{
  "routed_scale": 3.46,
  "balance_bias": true,
  "head_dim": 64,
  "positions": "rope",
  "parallel_block": false,
  "init_std_down": 0.0,
  "lr_head": 0.00794,
  "grad_clip": 1.0,
  "decay_fraction": 0.673,
  "batch_tokens": 65536,
  "seq_len": 512
}
Below are experts of layer 10 (counted from 0) of a mixture-of-experts language model. Rows are named router (the router's row for the expert), down (a neuron's output weights, with its number) and show model dimensions 64-127. Each number is 200 + 30 x the weight over its row's rms, rounded and kept within 0 to 999.
Before each expert's rows: "comes before" lists some tokens at least twice as common just after its tokens as in all text. This comes from a sample of Wikipedia text that the model never trained on. Tokens count by the router's weight.

# expert 11
comes before: " the", " a", " his", " an", " her", " be"
router,205,233,191,212,155,223,185,201,215,242,213,200,221,242,215,186,203,211,164,224,218,217,201,188,186,222,242,135,234,195,256,201,140,185,206,169,215,170,165,183,253,223,158,163,210,237,204,200,226,240,190,257,203,256,168,214,191,202,216,178,211,119,215,151
down0,263,155,239,205,212,179,208,242,238,209,175,236,215,173,175,234,218,228,193,182,206,190,234,208,189,162,148,179,184,226,223,218,229,184,223,214,183,211,171,186,136,207,191,179,162,216,181,238,259,226,179,181,187,216,208,226,178,241,226,211,203,164,180,230
down1,192,170,193,174,154,241,170,229,185,250,156,191,215,154,182,187,190,195,168,204,203,205,239,159,262,199,150,173,195,179,180,199,187,197,185,140,195,195,209,235,237,168,177,187,209,179,188,229,178,259,173,223,155,217,224,198,186,204,182,203,215,194,198,222
down2,242,225,182,251,153,237,224,256,179,153,217,198,236,232,217,208,176,232,164,263,249,197,152,186,166,212,168,271,215,237,196,218,159,160,201,189,192,206,220,194,240,214,156,215,215,247,222,211,166,244,196,219,233,173,165,202,191,273,218,149,205,228,200,177
down3,176,188,168,200,168,219,190,158,215,216,189,221,192,168,217,175,217,186,219,150,207,185,168,140,186,225,180,220,198,171,224,163,164,256,176,256,245,180,218,246,146,211,194,162,170,207,252,185,242,180,216,183,163,167,166,211,189,169,154,269,222,208,150,205
down4,204,193,197,182,213,190,173,291,222,198,239,210,216,201,190,238,207,196,202,253,172,164,208,208,215,165,249,145,178,162,190,272,217,164,244,210,150,257,168,181,203,184,224,240,197,196,156,199,165,225,183,261,217,211,208,219,200,211,232,160,211,159,241,194
down5,188,195,209,174,209,242,235,186,153,213,168,253,231,202,189,212,176,211,148,160,225,183,164,192,182,280,146,197,245,163,209,220,183,157,215,175,188,203,178,233,217,206,192,219,205,221,183,228,219,183,177,196,165,224,148,217,235,190,237,174,170,251,197,250
down6,164,199,174,187,164,192,215,194,171,206,208,219,184,150,165,171,214,153,207,196,171,168,187,218,273,219,164,193,209,175,190,193,158,238,202,189,189,167,202,247,181,251,188,239,204,246,191,181,225,209,160,219,130,176,216,228,241,251,201,208,181,231,177,176
down7,178,154,190,175,169,211,209,171,209,244,201,187,237,173,188,175,250,225,163,213,202,209,212,261,170,219,168,209,207,235,185,207,217,206,210,194,251,163,170,170,198,188,192,189,168,219,187,182,179,190,236,175,182,212,184,170,194,188,161,192,168,158,222,204
down8,189,213,218,218,181,210,227,175,159,203,151,225,204,199,214,206,195,165,198,195,224,214,141,217,185,163,215,207,177,223,162,240,187,183,134,195,226,237,201,173,222,244,218,272,202,199,268,241,180,226,226,220,200,185,185,204,175,190,234,184,218,219,214,221
down9,168,163,194,148,229,133,206,218,251,221,237,232,174,182,189,211,221,191,175,220,213,142,197,161,192,187,220,230,159,186,203,216,205,148,193,228,163,237,158,246,231,225,220,187,176,258,198,277,162,193,190,196,188,200,204,240,182,201,181,231,227,186,216,203
down10,206,204,205,188,235,193,156,187,226,194,179,173,255,236,221,254,121,164,184,228,215,197,179,200,180,207,222,203,207,200,183,218,239,163,198,177,200,223,154,160,255,159,171,189,206,196,172,164,207,150,214,209,238,235,230,189,196,165,205,224,202,205,206,217
down11,235,176,160,190,183,236,240,209,193,216,216,193,204,214,201,209,206,203,206,214,193,175,206,229,181,197,177,229,230,250,234,233,222,153,198,215,215,291,201,206,165,198,211,265,164,154,153,207,216,190,216,174,187,158,226,153,210,195,196,202,185,233,174,172
down12,242,167,240,186,269,185,162,212,202,182,204,177,205,221,216,206,238,237,224,230,160,225,210,198,216,234,189,205,208,223,169,241,235,170,218,139,217,228,209,206,261,213,205,205,205,204,177,235,227,158,212,190,190,265,248,203,192,221,251,253,183,206,234,184
down13,234,190,207,228,166,228,201,197,244,174,229,174,214,222,211,272,244,173,249,216,200,188,208,248,194,203,191,127,175,270,267,198,224,253,215,215,204,187,232,197,190,165,215,187,225,201,231,274,188,173,201,221,229,204,213,195,303,233,261,173,175,193,208,199
down14,191,207,229,208,161,197,200,241,238,244,226,203,195,254,225,220,206,178,181,173,196,182,246,160,170,234,178,192,215,196,204,185,200,143,176,168,179,142,231,204,170,204,218,215,170,233,209,203,178,197,270,254,187,182,132,180,206,133,133,199,155,204,241,165
down15,196,175,223,275,239,184,173,193,238,173,153,195,201,236,217,225,143,204,198,252,204,189,192,182,186,209,191,229,244,236,254,183,183,145,137,225,104,217,212,193,179,187,183,190,223,189,183,195,173,155,206,265,233,212,185,222,200,174,144,193,253,184,159,218
down16,152,191,195,145,253,160,244,189,164,146,224,212,137,214,233,185,176,168,114,187,164,220,176,176,239,200,193,210,168,162,224,212,182,167,187,187,199,203,185,272,174,222,179,193,250,160,228,244,193,179,226,211,165,172,201,178,184,186,174,170,203,215,224,196
down17,184,199,206,189,153,192,177,209,164,227,156,222,162,206,223,212,189,185,166,199,232,190,238,185,194,218,258,197,196,215,211,162,147,195,158,186,178,238,209,198,175,159,222,185,188,234,272,229,234,190,171,239,232,161,192,168,214,184,126,234,228,200,262,175
down18,179,198,178,204,249,166,230,219,215,171,221,215,230,198,250,223,203,192,179,192,255,222,208,134,194,219,191,251,219,226,237,225,161,182,154,152,211,176,178,213,223,207,180,139,208,216,228,242,230,191,218,236,127,216,245,257,163,204,151,254,210,199,165,164
down19,178,217,189,163,175,177,219,234,194,219,226,204,204,211,196,188,176,203,196,180,189,202,201,193,151,160,121,212,230,186,281,186,199,164,226,193,150,241,148,247,207,176,221,213,193,161,192,170,194,224,197,157,222,195,194,213,227,181,248,202,205,211,180,208
down20,222,193,224,253,174,183,178,208,188,233,130,290,219,174,163,228,223,179,256,200,177,213,168,237,220,227,178,219,184,195,200,197,135,213,225,221,172,223,165,209,208,244,195,251,178,203,164,154,179,188,191,164,159,206,213,175,165,161,204,193,192,265,184,209
down21,197,178,249,219,169,158,210,166,218,153,258,224,207,218,214,220,172,207,247,199,193,177,159,232,176,215,193,187,230,195,208,183,228,165,223,243,207,154,247,197,136,219,165,200,176,219,128,194,224,199,153,175,211,168,147,204,201,193,192,240,206,166,216,156
down22,147,187,166,222,140,186,265,158,272,207,180,256,233,201,227,242,242,176,192,212,172,200,235,199,192,146,182,177,166,216,234,224,205,197,215,207,165,166,184,205,145,194,225,253,194,205,256,182,216,164,170,169,171,231,218,254,229,252,163,240,144,242,174,208
down23,198,209,206,131,236,189,197,199,209,197,237,201,170,246,192,210,165,171,226,195,149,242,243,218,173,174,229,163,195,209,212,167,185,236,216,194,233,147,229,254,209,191,188,223,165,167,210,176,222,171,208,174,183,206,152,187,259,246,182,173,177,145,155,212
down24,200,146,218,198,239,207,149,188,164,176,247,183,193,240,107,254,215,187,202,225,146,160,249,164,225,169,201,193,234,210,147,174,178,188,186,232,252,178,175,197,199,224,192,188,209,189,146,190,165,202,203,228,173,176,261,195,169,251,188,188,153,238,151,230
down25,248,178,212,205,173,222,214,232,266,204,219,212,204,223,209,220,218,166,271,199,192,178,202,218,215,199,161,206,258,202,251,245,139,217,231,249,157,205,222,189,162,181,235,228,176,214,214,199,203,218,181,186,209,226,147,222,192,239,227,226,229,153,186,189
down26,178,242,152,206,198,215,213,211,240,160,202,162,215,160,182,164,120,146,244,172,123,226,231,220,221,200,129,236,192,176,182,160,216,213,199,224,184,159,234,222,182,190,251,157,180,231,221,181,194,196,225,213,212,222,170,179,138,166,145,198,166,126,196,181
down27,208,244,212,164,181,219,176,224,219,201,222,203,231,221,168,205,181,164,205,184,253,231,183,219,216,221,204,224,194,198,188,180,177,232,212,208,240,254,201,171,184,209,193,187,195,186,225,230,215,158,211,198,248,194,168,179,205,157,231,196,169,228,227,148
down28,215,216,179,172,272,206,177,172,227,234,188,202,267,166,195,202,248,158,205,183,174,177,222,205,246,177,219,202,188,222,186,215,227,218,209,211,208,137,231,240,190,220,183,180,227,220,197,205,206,210,209,216,150,184,243,196,184,202,235,209,231,233,217,195
down29,230,237,255,187,181,186,188,168,177,217,204,198,210,205,202,224,206,206,164,136,248,238,207,206,207,216,231,177,184,240,188,249,193,144,167,275,189,235,214,223,201,194,150,232,218,198,222,185,189,188,179,208,193,212,199,204,104,184,200,205,175,216,219,221
down30,164,183,201,204,209,265,192,219,149,176,224,269,155,207,221,184,215,213,159,205,214,196,213,225,161,197,178,212,225,192,163,175,246,205,245,200,201,239,180,194,234,203,165,208,207,193,172,170,167,234,219,168,188,181,159,161,225,235,223,187,152,223,232,197
down31,158,148,219,209,174,189,239,189,244,201,197,178,198,167,210,202,252,268,140,171,202,194,284,215,182,169,188,181,208,165,238,159,185,195,171,207,201,186,182,176,197,218,151,199,205,226,217,228,213,155,167,189,245,159,162,204,168,204,150,236,168,163,204,235
down32,242,214,185,251,209,245,183,171,171,210,178,216,198,193,135,215,154,220,162,192,223,200,218,205,207,205,213,215,183,175,202,195,251,188,182,156,234,247,211,185,205,194,210,227,211,225,229,195,127,173,198,230,230,237,204,157,163,218,214,207,180,263,192,213
down33,184,187,160,212,183,204,170,222,232,156,186,163,171,241,218,178,191,188,231,220,242,266,169,209,197,152,238,197,216,222,179,216,161,161,194,193,137,216,229,190,262,226,220,202,195,209,258,169,242,242,223,240,176,189,107,184,196,221,171,144,247,184,192,166
down34,221,184,154,143,176,166,263,188,229,121,248,242,195,182,227,198,228,171,187,198,204,202,186,174,227,183,176,204,215,162,227,178,232,213,210,167,245,228,187,219,218,278,182,247,174,207,229,213,220,200,161,198,200,233,206,187,170,179,207,214,191,205,208,192

# expert 10
comes before: " |", ",", "–", " (", "′", "i"
router,237,152,241,199,187,194,203,246,175,213,192,221,195,196,216,186,199,194,180,164,195,165,182,160,212,140,200,215,188,192,176,219,173,166,210,215,237,227,190,181,211,190,156,178,201,229,196,203,163,232,152,202,188,183,117,196,191,136,195,206,175,200,201,159
down0,198,185,216,224,183,193,178,260,209,147,225,250,226,215,198,208,251,183,205,187,191,161,211,217,215,219,218,178,183,189,165,205,152,151,220,266,177,206,217,207,145,185,199,244,215,184,197,167,215,146,269,192,182,173,212,183,134,164,203,262,241,170,179,184
down1,229,222,205,202,179,200,172,180,214,186,232,178,151,170,243,206,174,185,210,213,194,206,217,182,216,235,204,206,178,184,156,152,273,237,172,196,190,173,214,219,207,235,154,167,148,158,144,231,181,221,208,243,157,187,241,225,246,242,237,182,184,159,193,204
down2,258,214,232,176,217,208,176,254,201,203,224,217,191,250,150,247,199,154,202,212,192,228,209,219,160,227,183,169,191,196,232,205,182,262,142,192,212,184,177,190,222,183,193,218,207,187,204,202,167,156,220,230,250,189,259,198,226,205,244,144,213,212,210,228
down3,152,206,153,209,277,209,217,203,222,201,157,171,240,227,167,204,240,222,205,210,203,212,228,177,182,222,200,171,233,197,206,197,239,199,202,231,213,184,236,213,219,172,209,224,153,211,180,208,175,208,174,225,248,154,149,115,194,216,209,237,194,202,187,190
down4,164,226,154,188,205,273,183,157,295,228,166,183,217,260,200,183,179,216,150,183,216,207,161,210,239,254,183,157,188,237,206,270,208,254,160,189,208,184,242,193,172,117,178,212,212,191,217,174,198,209,198,197,187,190,198,175,148,165,181,256,205,246,227,206
down5,217,181,178,208,196,241,158,177,214,163,193,197,212,192,237,167,168,219,214,169,203,216,160,158,213,173,170,188,211,209,131,187,232,190,188,194,247,204,230,171,183,231,169,240,178,203,174,186,206,205,214,166,185,250,188,165,199,171,205,227,203,174,150,212
down6,189,204,198,156,213,219,209,200,196,217,217,164,146,228,178,249,199,221,202,203,162,160,198,169,260,179,200,228,201,253,244,203,233,232,167,195,242,177,232,192,242,247,153,195,201,253,199,230,192,245,240,259,230,224,213,191,171,201,223,146,225,208,161,128
down7,211,199,139,145,188,245,223,156,167,178,119,201,211,203,236,187,158,177,197,231,224,204,170,185,197,269,206,181,236,246,214,215,208,166,176,182,232,198,231,234,187,205,161,219,179,197,187,181,206,204,228,217,220,208,177,204,142,194,202,215,220,223,183,243
down8,148,165,201,203,218,176,218,193,166,197,204,194,208,232,182,178,223,180,230,246,223,250,201,223,236,188,196,252,217,224,230,237,189,219,183,199,209,180,184,188,252,187,171,211,203,237,203,201,194,266,233,181,230,239,120,210,161,196,262,158,217,176,219,178
down9,162,187,178,231,232,225,205,184,185,216,243,223,175,165,178,130,200,213,218,161,198,235,237,223,234,218,181,219,195,259,194,206,190,263,175,187,219,177,204,139,158,223,145,129,224,215,204,149,162,214,189,188,203,206,191,189,198,215,233,207,165,189,206,178
down10,232,159,216,215,220,193,215,153,198,169,245,231,208,226,197,231,233,147,237,166,213,195,209,156,166,167,210,159,182,201,204,173,206,186,228,216,188,148,184,237,197,189,192,206,192,179,267,174,218,181,191,146,203,222,216,117,226,219,204,188,229,245,220,173
down11,206,180,190,216,211,190,270,212,220,191,179,231,243,214,223,176,234,203,147,225,202,221,242,165,162,205,154,175,157,192,199,213,117,204,224,185,197,159,196,219,163,189,184,188,228,211,215,158,243,199,202,215,242,191,214,255,180,207,134,184,236,235,223,196
down12,197,175,159,203,201,152,204,220,229,211,211,190,154,159,211,220,240,260,222,212,195,227,183,185,203,221,199,174,233,227,234,189,156,217,159,229,227,214,202,210,207,203,228,186,185,170,214,200,169,171,185,192,231,206,184,189,259,151,206,190,180,171,244,228
down13,199,246,227,105,191,200,193,246,200,220,183,175,200,189,232,173,153,200,185,187,189,130,172,243,183,196,224,186,193,171,196,204,202,190,254,193,263,207,192,246,213,141,225,159,141,208,250,165,184,180,196,164,164,159,193,151,170,199,189,201,215,227,127,217
down14,230,216,252,159,165,217,196,234,263,171,173,204,178,183,187,199,191,213,130,206,247,200,224,205,226,226,198,223,186,201,254,216,163,189,182,216,229,135,187,142,179,206,206,157,200,218,200,200,183,259,233,252,180,171,228,222,191,213,267,176,210,225,196,217
down15,205,198,196,180,233,211,190,195,196,131,228,212,221,280,178,204,167,221,184,202,219,125,242,192,212,227,225,194,248,179,232,209,209,163,223,196,232,189,184,130,215,218,174,182,258,166,157,192,232,178,254,218,188,169,195,187,212,211,220,196,196,205,191,272
down16,217,218,151,231,190,252,167,205,204,175,213,243,193,252,256,232,193,214,196,196,183,195,189,213,211,183,140,192,148,185,205,172,221,242,213,249,189,216,244,172,217,246,206,148,187,166,196,179,221,266,223,169,222,139,199,168,208,218,175,197,239,159,243,174
down17,251,189,195,178,150,140,222,194,199,146,216,239,227,190,195,218,164,215,201,249,236,209,199,221,131,248,221,205,170,164,143,189,225,186,164,217,256,264,229,149,161,229,212,183,210,199,226,222,196,209,210,242,215,233,194,227,209,207,207,199,219,239,228,223
down18,221,141,224,190,181,252,149,212,208,224,241,238,192,201,179,195,190,191,162,158,227,176,190,191,208,225,193,224,221,134,204,172,185,251,220,223,195,179,178,223,202,228,171,145,175,221,191,210,174,199,198,208,165,201,176,202,254,175,196,250,226,192,230,241
down19,169,209,147,180,211,264,184,189,245,231,236,252,158,209,257,197,155,157,141,213,170,171,173,228,201,160,227,182,223,203,194,199,172,225,238,247,176,175,192,160,189,207,174,224,240,224,194,221,199,218,204,152,161,248,215,185,207,210,194,165,207,162,234,207
down20,186,184,210,206,223,182,186,232,192,182,190,157,256,222,207,258,161,146,178,179,189,174,145,225,218,133,223,182,235,188,240,227,198,148,202,218,174,244,221,174,143,155,189,207,225,178,266,194,190,133,212,279,212,203,163,243,233,179,219,193,248,183,212,204
down21,215,254,174,193,164,211,163,183,190,235,217,202,226,264,174,224,193,202,194,251,234,211,192,179,154,173,219,185,174,159,185,204,183,206,198,172,240,227,131,169,246,244,190,188,227,214,199,177,225,169,151,199,254,201,249,120,204,187,229,227,178,200,246,222
down22,218,259,203,210,180,232,252,176,218,250,249,214,220,204,235,232,229,166,240,231,224,202,205,240,189,154,173,190,205,225,223,227,164,191,200,172,233,209,201,236,229,183,237,173,209,156,130,183,165,237,218,207,199,262,204,195,252,235,215,233,174,242,240,227
down23,199,160,183,208,99,243,215,172,200,181,195,189,197,218,198,172,169,215,226,195,158,201,214,200,152,191,207,196,188,169,173,220,201,178,264,176,208,206,169,260,218,257,144,88,232,185,218,204,201,206,199,207,137,218,163,223,246,143,181,196,219,182,253,212
down24,189,231,215,164,204,205,162,230,253,237,154,159,239,188,224,199,149,160,228,269,204,224,211,149,166,184,174,179,126,257,196,195,135,207,198,209,181,171,191,193,168,166,217,185,223,207,195,184,217,192,170,234,212,162,210,195,181,190,250,235,169,164,214,204
down25,176,224,196,211,200,235,248,215,235,129,199,184,208,201,186,236,247,173,198,170,258,170,197,202,200,211,208,212,175,185,190,194,169,190,225,188,203,197,232,198,193,245,175,184,146,177,175,168,207,228,171,260,232,211,132,184,171,184,172,181,238,222,180,217
down26,162,208,180,230,209,182,204,248,248,209,165,218,181,195,198,206,196,263,192,207,234,185,165,199,218,188,210,177,154,147,147,159,174,236,214,130,176,194,195,203,174,219,200,244,137,191,194,186,197,187,203,215,137,162,176,190,208,221,197,183,237,163,152,189
down27,182,212,239,177,195,192,216,173,224,240,213,188,218,199,248,195,202,242,228,190,204,173,185,219,201,211,220,174,177,226,210,170,182,163,156,160,171,176,186,194,202,220,177,278,169,197,227,239,245,205,165,216,207,214,237,149,232,166,210,147,247,212,216,176
down28,151,186,154,185,200,185,169,166,159,144,205,152,238,176,209,168,229,179,214,180,239,211,226,187,226,231,210,207,183,168,205,239,204,152,181,191,211,232,203,275,192,194,248,151,202,158,242,197,239,198,207,226,176,150,161,257,149,193,169,191,147,219,129,163
down29,267,224,227,185,251,163,158,190,182,202,203,172,176,215,215,159,240,137,170,162,188,197,177,231,192,242,232,205,171,163,215,210,196,197,214,188,214,187,195,173,134,237,255,201,204,181,176,186,210,189,198,167,184,213,242,213,196,241,161,222,232,205,231,182
down30,215,165,190,195,225,124,143,206,227,207,254,175,166,181,186,204,163,221,190,227,167,220,207,174,194,201,214,254,186,212,284,243,165,164,154,181,240,197,183,239,208,220,201,238,240,227,154,174,197,183,202,207,195,261,242,160,183,210,174,207,179,236,162,189
down31,130,211,220,203,181,192,204,196,241,209,158,187,181,218,204,221,161,212,132,198,286,198,189,216,173,221,215,168,232,198,199,180,188,179,241,156,233,213,192,184,188,191,194,237,170,194,190,233,180,176,199,198,270,242,166,230,189,189,174,223,203,182,189,188
down32,148,189,193,231,195,214,221,202,174,157,183,250,226,222,170,202,172,238,175,191,164,189,204,204,224,216,245,215,247,196,219,206,179,186,212,221,202,127,259,177,196,249,215,176,196,253,184,170,225,215,237,237,212,212,268,190,195,191,206,238,217,213,232,192
down33,190,155,194,235,264,223,104,222,198,189,193,186,168,194,202,203,231,217,260,242,181,158,187,217,176,198,242,192,182,197,172,214,197,179,157,218,210,203,187,179,251,226,194,233,161,182,162,227,222,221,232,239,184,196,262,185,235,196,217,205,160,166,187,173
down34,221,226,232,177,179,207,172,239,243,223,185,241,204,237,247,207,151,190,210,255,196,202,274,162,200,208,226,233,212,217,193,216,200,215,135,174,186,221,221,191,209,202,250,217,197,201,153,201,213,194,231,237,146,192,185,192,248,200,226,128,212,148,190,175

# expert 4
comes before: "2", " the", "1", "|", " his", " America"
router,202,207,137,213,230,217,224,231,238,232,225,178,217,208,227,162,181,161,186,137,159,160,212,172,165,186,227,177,229,178,173,207,209,205,238,247,210,207,226,179,187,280,208,192,249,212,217,239,180,220,165,145,209,187,201,163,194,210,178,162,185,179,186,156
down0,181,185,260,272,244,201,200,177,188,191,224,203,207,233,217,224,194,204,197,230,183,184,214,174,228,251,211,193,162,211,209,233,217,210,149,192,168,144,186,177,153,190,202,212,210,148,227,237,170,193,242,184,164,185,219,242,236,162,236,211,247,206,183,275
down1,145,231,258,225,168,228,181,184,253,186,206,206,260,191,234,238,252,188,178,212,191,184,223,217,233,158,218,194,212,214,149,223,199,191,170,179,220,120,180,207,253,201,192,240,225,155,248,158,178,179,187,216,232,216,213,200,227,194,187,151,273,169,200,210
down2,193,260,169,175,174,184,176,218,213,168,144,196,170,265,218,176,168,226,194,214,244,160,186,196,211,237,189,202,241,130,212,184,220,197,217,220,176,190,222,202,198,223,164,178,183,224,209,212,188,220,187,182,216,218,183,185,198,239,174,176,229,238,182,199
down3,223,166,165,192,285,256,152,179,196,176,202,201,179,208,223,185,209,166,232,229,197,185,191,176,202,264,226,175,182,194,212,237,228,226,179,173,187,206,194,223,208,218,193,255,182,248,186,188,194,189,164,196,211,225,194,181,243,168,220,238,244,186,228,218
down4,206,175,221,208,203,232,227,151,223,170,248,226,181,216,192,231,229,228,230,167,193,228,184,235,189,194,150,207,266,232,173,181,160,193,157,201,213,214,163,177,191,196,226,195,230,175,216,205,192,162,197,231,206,129,193,225,157,215,229,204,279,163,226,149
down5,169,193,213,270,257,200,149,209,202,226,169,198,200,231,234,183,287,263,264,202,190,227,160,152,174,231,221,187,193,178,263,194,200,223,143,206,261,185,170,223,203,180,214,217,166,216,179,183,230,196,137,222,168,186,234,169,191,232,131,205,211,179,188,175
down6,213,172,205,163,232,142,164,174,238,130,209,143,242,226,169,270,161,197,262,203,184,216,161,217,140,198,196,255,196,217,178,231,199,234,184,199,209,224,164,205,198,214,228,242,170,204,184,194,226,183,240,151,219,201,231,186,187,230,171,174,217,183,116,236
down7,188,238,242,226,174,227,188,247,135,252,228,198,196,220,172,237,286,230,202,234,205,226,215,223,201,189,195,241,177,247,245,190,193,227,187,221,182,200,217,170,230,201,183,161,232,205,172,161,197,180,197,243,187,191,199,259,156,205,226,123,189,197,237,200
down8,190,219,223,182,188,175,228,152,217,220,154,231,199,229,140,171,189,158,200,163,167,240,192,154,181,184,187,203,236,233,220,170,201,218,158,193,169,222,212,311,133,233,211,217,214,220,192,171,135,194,193,174,139,227,174,234,192,190,187,163,191,173,229,188
down9,183,187,229,202,237,159,206,205,210,158,208,227,213,233,189,233,196,183,177,232,223,218,187,231,202,218,189,158,157,211,210,235,206,180,205,206,186,169,247,208,154,205,154,202,221,205,238,188,221,232,232,183,207,172,268,220,228,217,236,155,179,193,235,226
down10,172,176,236,169,266,198,142,228,234,194,221,169,233,187,240,164,163,233,207,205,215,204,240,171,194,195,216,200,273,176,176,182,197,201,211,198,227,164,190,218,207,201,185,208,179,221,235,187,152,235,230,177,215,167,265,189,184,160,182,215,219,198,191,186
down11,178,212,202,226,246,214,171,156,199,211,213,162,247,190,176,233,167,188,167,180,197,204,198,142,200,222,241,199,185,257,189,204,169,220,164,216,170,158,200,211,246,174,196,159,166,165,180,220,181,277,215,202,169,177,205,177,213,216,217,151,157,136,227,188
down12,209,184,208,268,129,218,199,218,209,172,191,195,183,244,167,190,218,206,200,171,207,191,228,202,239,197,239,162,216,144,196,157,285,192,240,257,217,202,206,163,209,231,210,189,202,201,204,178,210,195,224,220,232,206,173,177,172,184,243,139,167,212,212,198
down13,225,212,173,221,207,198,241,134,144,215,197,219,186,233,191,172,169,236,153,279,177,257,191,172,210,187,215,190,204,149,212,242,207,198,153,215,220,161,269,164,239,246,148,274,228,206,216,158,209,179,179,176,186,199,191,178,220,213,194,236,228,202,221,196
down14,244,196,231,251,145,202,230,232,210,173,238,221,204,238,208,220,274,185,178,211,158,210,201,191,270,174,170,254,237,169,196,207,196,148,186,197,228,259,188,215,204,214,188,194,180,245,213,188,180,185,220,184,221,248,251,214,145,152,172,196,195,225,167,215
down15,156,207,249,194,203,197,222,238,196,174,201,154,196,193,162,184,173,163,197,216,142,199,182,211,216,223,248,231,184,190,162,155,175,180,228,197,176,247,196,222,214,247,209,176,225,187,166,212,154,213,207,206,189,202,214,223,195,192,158,191,156,155,232,175
down16,211,252,216,195,198,180,185,181,124,188,170,200,134,196,203,227,184,159,203,176,207,169,212,209,159,160,191,179,253,201,183,196,220,213,197,239,176,249,182,173,192,138,207,203,198,248,126,247,197,164,239,245,207,160,172,206,132,163,164,145,201,231,171,170
down17,222,183,191,135,171,201,247,186,205,192,238,186,179,188,201,203,169,200,215,207,174,256,239,245,212,174,282,184,201,188,241,152,237,242,200,179,162,198,196,254,178,177,153,257,202,168,235,175,225,192,187,197,171,197,191,191,164,217,137,182,151,230,190,211
down18,266,252,194,178,187,192,171,206,176,215,240,220,157,189,224,203,230,160,215,175,260,280,153,240,191,225,124,183,192,212,200,202,202,140,166,210,227,218,234,196,188,204,176,173,162,177,201,174,214,207,180,153,227,200,187,184,206,200,218,234,228,205,248,216
down19,235,165,204,188,224,184,171,219,197,199,206,166,209,183,147,209,232,203,216,189,245,207,193,206,220,216,198,195,210,215,211,172,185,228,168,220,215,156,198,185,217,187,216,176,213,218,198,195,250,214,151,238,192,247,148,292,196,229,217,182,165,163,178,204
down20,155,216,205,169,218,169,211,186,222,215,231,233,225,249,185,247,191,179,250,244,193,223,170,143,202,224,179,222,219,192,197,211,222,192,155,201,209,277,215,195,187,179,206,157,227,210,243,134,227,209,244,235,202,220,239,176,167,234,222,217,174,145,213,193
down21,205,187,238,161,192,195,229,239,157,166,211,187,217,191,242,228,231,247,188,211,257,243,167,220,138,192,246,178,246,236,195,181,222,204,230,167,254,225,164,188,163,175,180,238,176,223,252,194,201,172,194,204,148,194,174,214,240,168,193,135,147,177,183,144
down22,203,214,255,212,139,162,204,226,248,191,262,228,192,206,135,208,187,149,192,149,178,153,207,197,216,208,171,212,243,232,203,210,206,220,226,192,203,202,157,203,227,220,217,192,193,215,159,200,177,226,214,189,167,212,263,176,174,195,165,247,190,188,174,290
down23,207,222,191,166,219,234,176,158,169,183,149,170,237,208,218,187,186,208,203,251,179,216,177,147,223,201,218,156,194,201,221,234,249,253,230,209,231,167,284,212,225,206,177,225,221,225,191,208,225,252,203,168,211,226,223,192,221,164,192,223,185,172,257,213
down24,223,191,218,173,223,210,159,171,156,233,199,219,230,204,171,204,187,149,206,234,255,169,207,220,196,216,146,242,192,206,193,177,166,187,208,178,211,168,171,201,185,206,137,138,250,204,203,220,218,205,224,206,201,246,122,210,236,169,157,224,147,210,179,186
down25,155,167,185,224,264,238,146,173,164,187,209,203,191,223,241,161,176,181,161,229,212,165,178,211,227,210,193,237,195,199,148,168,251,170,172,214,200,168,203,168,230,162,198,168,198,229,191,219,152,217,245,252,169,191,128,209,198,209,193,175,170,182,187,221
down26,189,199,232,193,174,186,210,242,155,153,172,232,230,227,231,185,189,185,185,184,208,184,243,190,218,217,169,291,175,220,164,258,205,271,232,192,199,193,174,135,230,201,229,206,158,163,156,199,228,183,183,154,174,236,177,236,220,228,219,177,254,198,222,221
down27,169,220,191,148,222,208,223,233,172,169,225,227,180,186,163,161,243,168,194,264,147,124,247,235,201,229,207,194,150,223,188,241,231,191,184,197,281,262,217,197,265,189,208,185,144,201,136,201,209,188,203,215,251,221,218,208,214,220,201,194,172,212,205,245
down28,202,209,213,246,188,248,242,191,146,170,219,235,117,188,201,191,217,138,239,155,188,198,186,220,190,202,170,251,220,159,227,215,203,242,219,175,203,195,234,166,189,175,176,121,183,236,208,199,224,163,266,213,200,207,207,190,233,218,217,186,187,188,223,182
down29,189,184,138,179,206,213,161,210,167,170,169,165,206,224,227,139,172,266,270,201,268,249,223,263,191,221,189,137,194,203,200,215,208,214,194,235,210,166,230,195,172,194,212,154,199,185,187,223,218,223,179,202,237,146,216,239,183,184,202,191,237,204,147,228
down30,191,190,224,264,232,173,192,203,207,221,197,291,203,159,185,233,197,202,192,214,214,198,220,231,216,226,225,195,150,192,219,232,205,213,185,206,168,193,204,183,249,174,190,160,194,145,175,138,196,227,188,222,201,204,204,240,211,222,227,194,204,210,261,246
down31,239,216,208,233,194,169,201,154,160,171,230,200,169,192,216,147,180,225,175,196,141,200,211,208,183,192,187,248,244,236,248,180,179,230,237,184,196,249,199,238,238,253,191,217,199,180,197,231,166,200,190,200,196,263,215,201,189,159,129,171,190,253,163,210
down32,169,235,166,215,197,128,179,198,185,247,212,221,198,211,279,202,192,179,218,166,232,243,162,166,165,216,212,202,240,193,165,194,196,190,188,143,194,148,235,199,180,223,175,209,176,198,233,267,214,172,185,161,212,191,255,230,186,233,240,217,246,174,198,199
down33,127,232,202,189,157,194,133,208,208,239,197,182,203,258,208,200,163,247,197,230,249,209,194,201,200,190,190,182,257,183,214,152,219,162,164,187,141,239,206,179,229,167,176,219,176,190,197,139,197,181,213,183,182,245,185,152,226,210,203,178,166,190,206,190
down34,199,188,226,220,173,205,181,180,224,215,196,205,239,185,213,189,224,275,155,191,204,213,210,228,184,245,218,239,190,177,137,207,182,229,155,223,199,222,211,222,172,190,226,164,231,169,189,178,200,204,216,167,242,225,197,245,178,259,233,235,207,210,218,233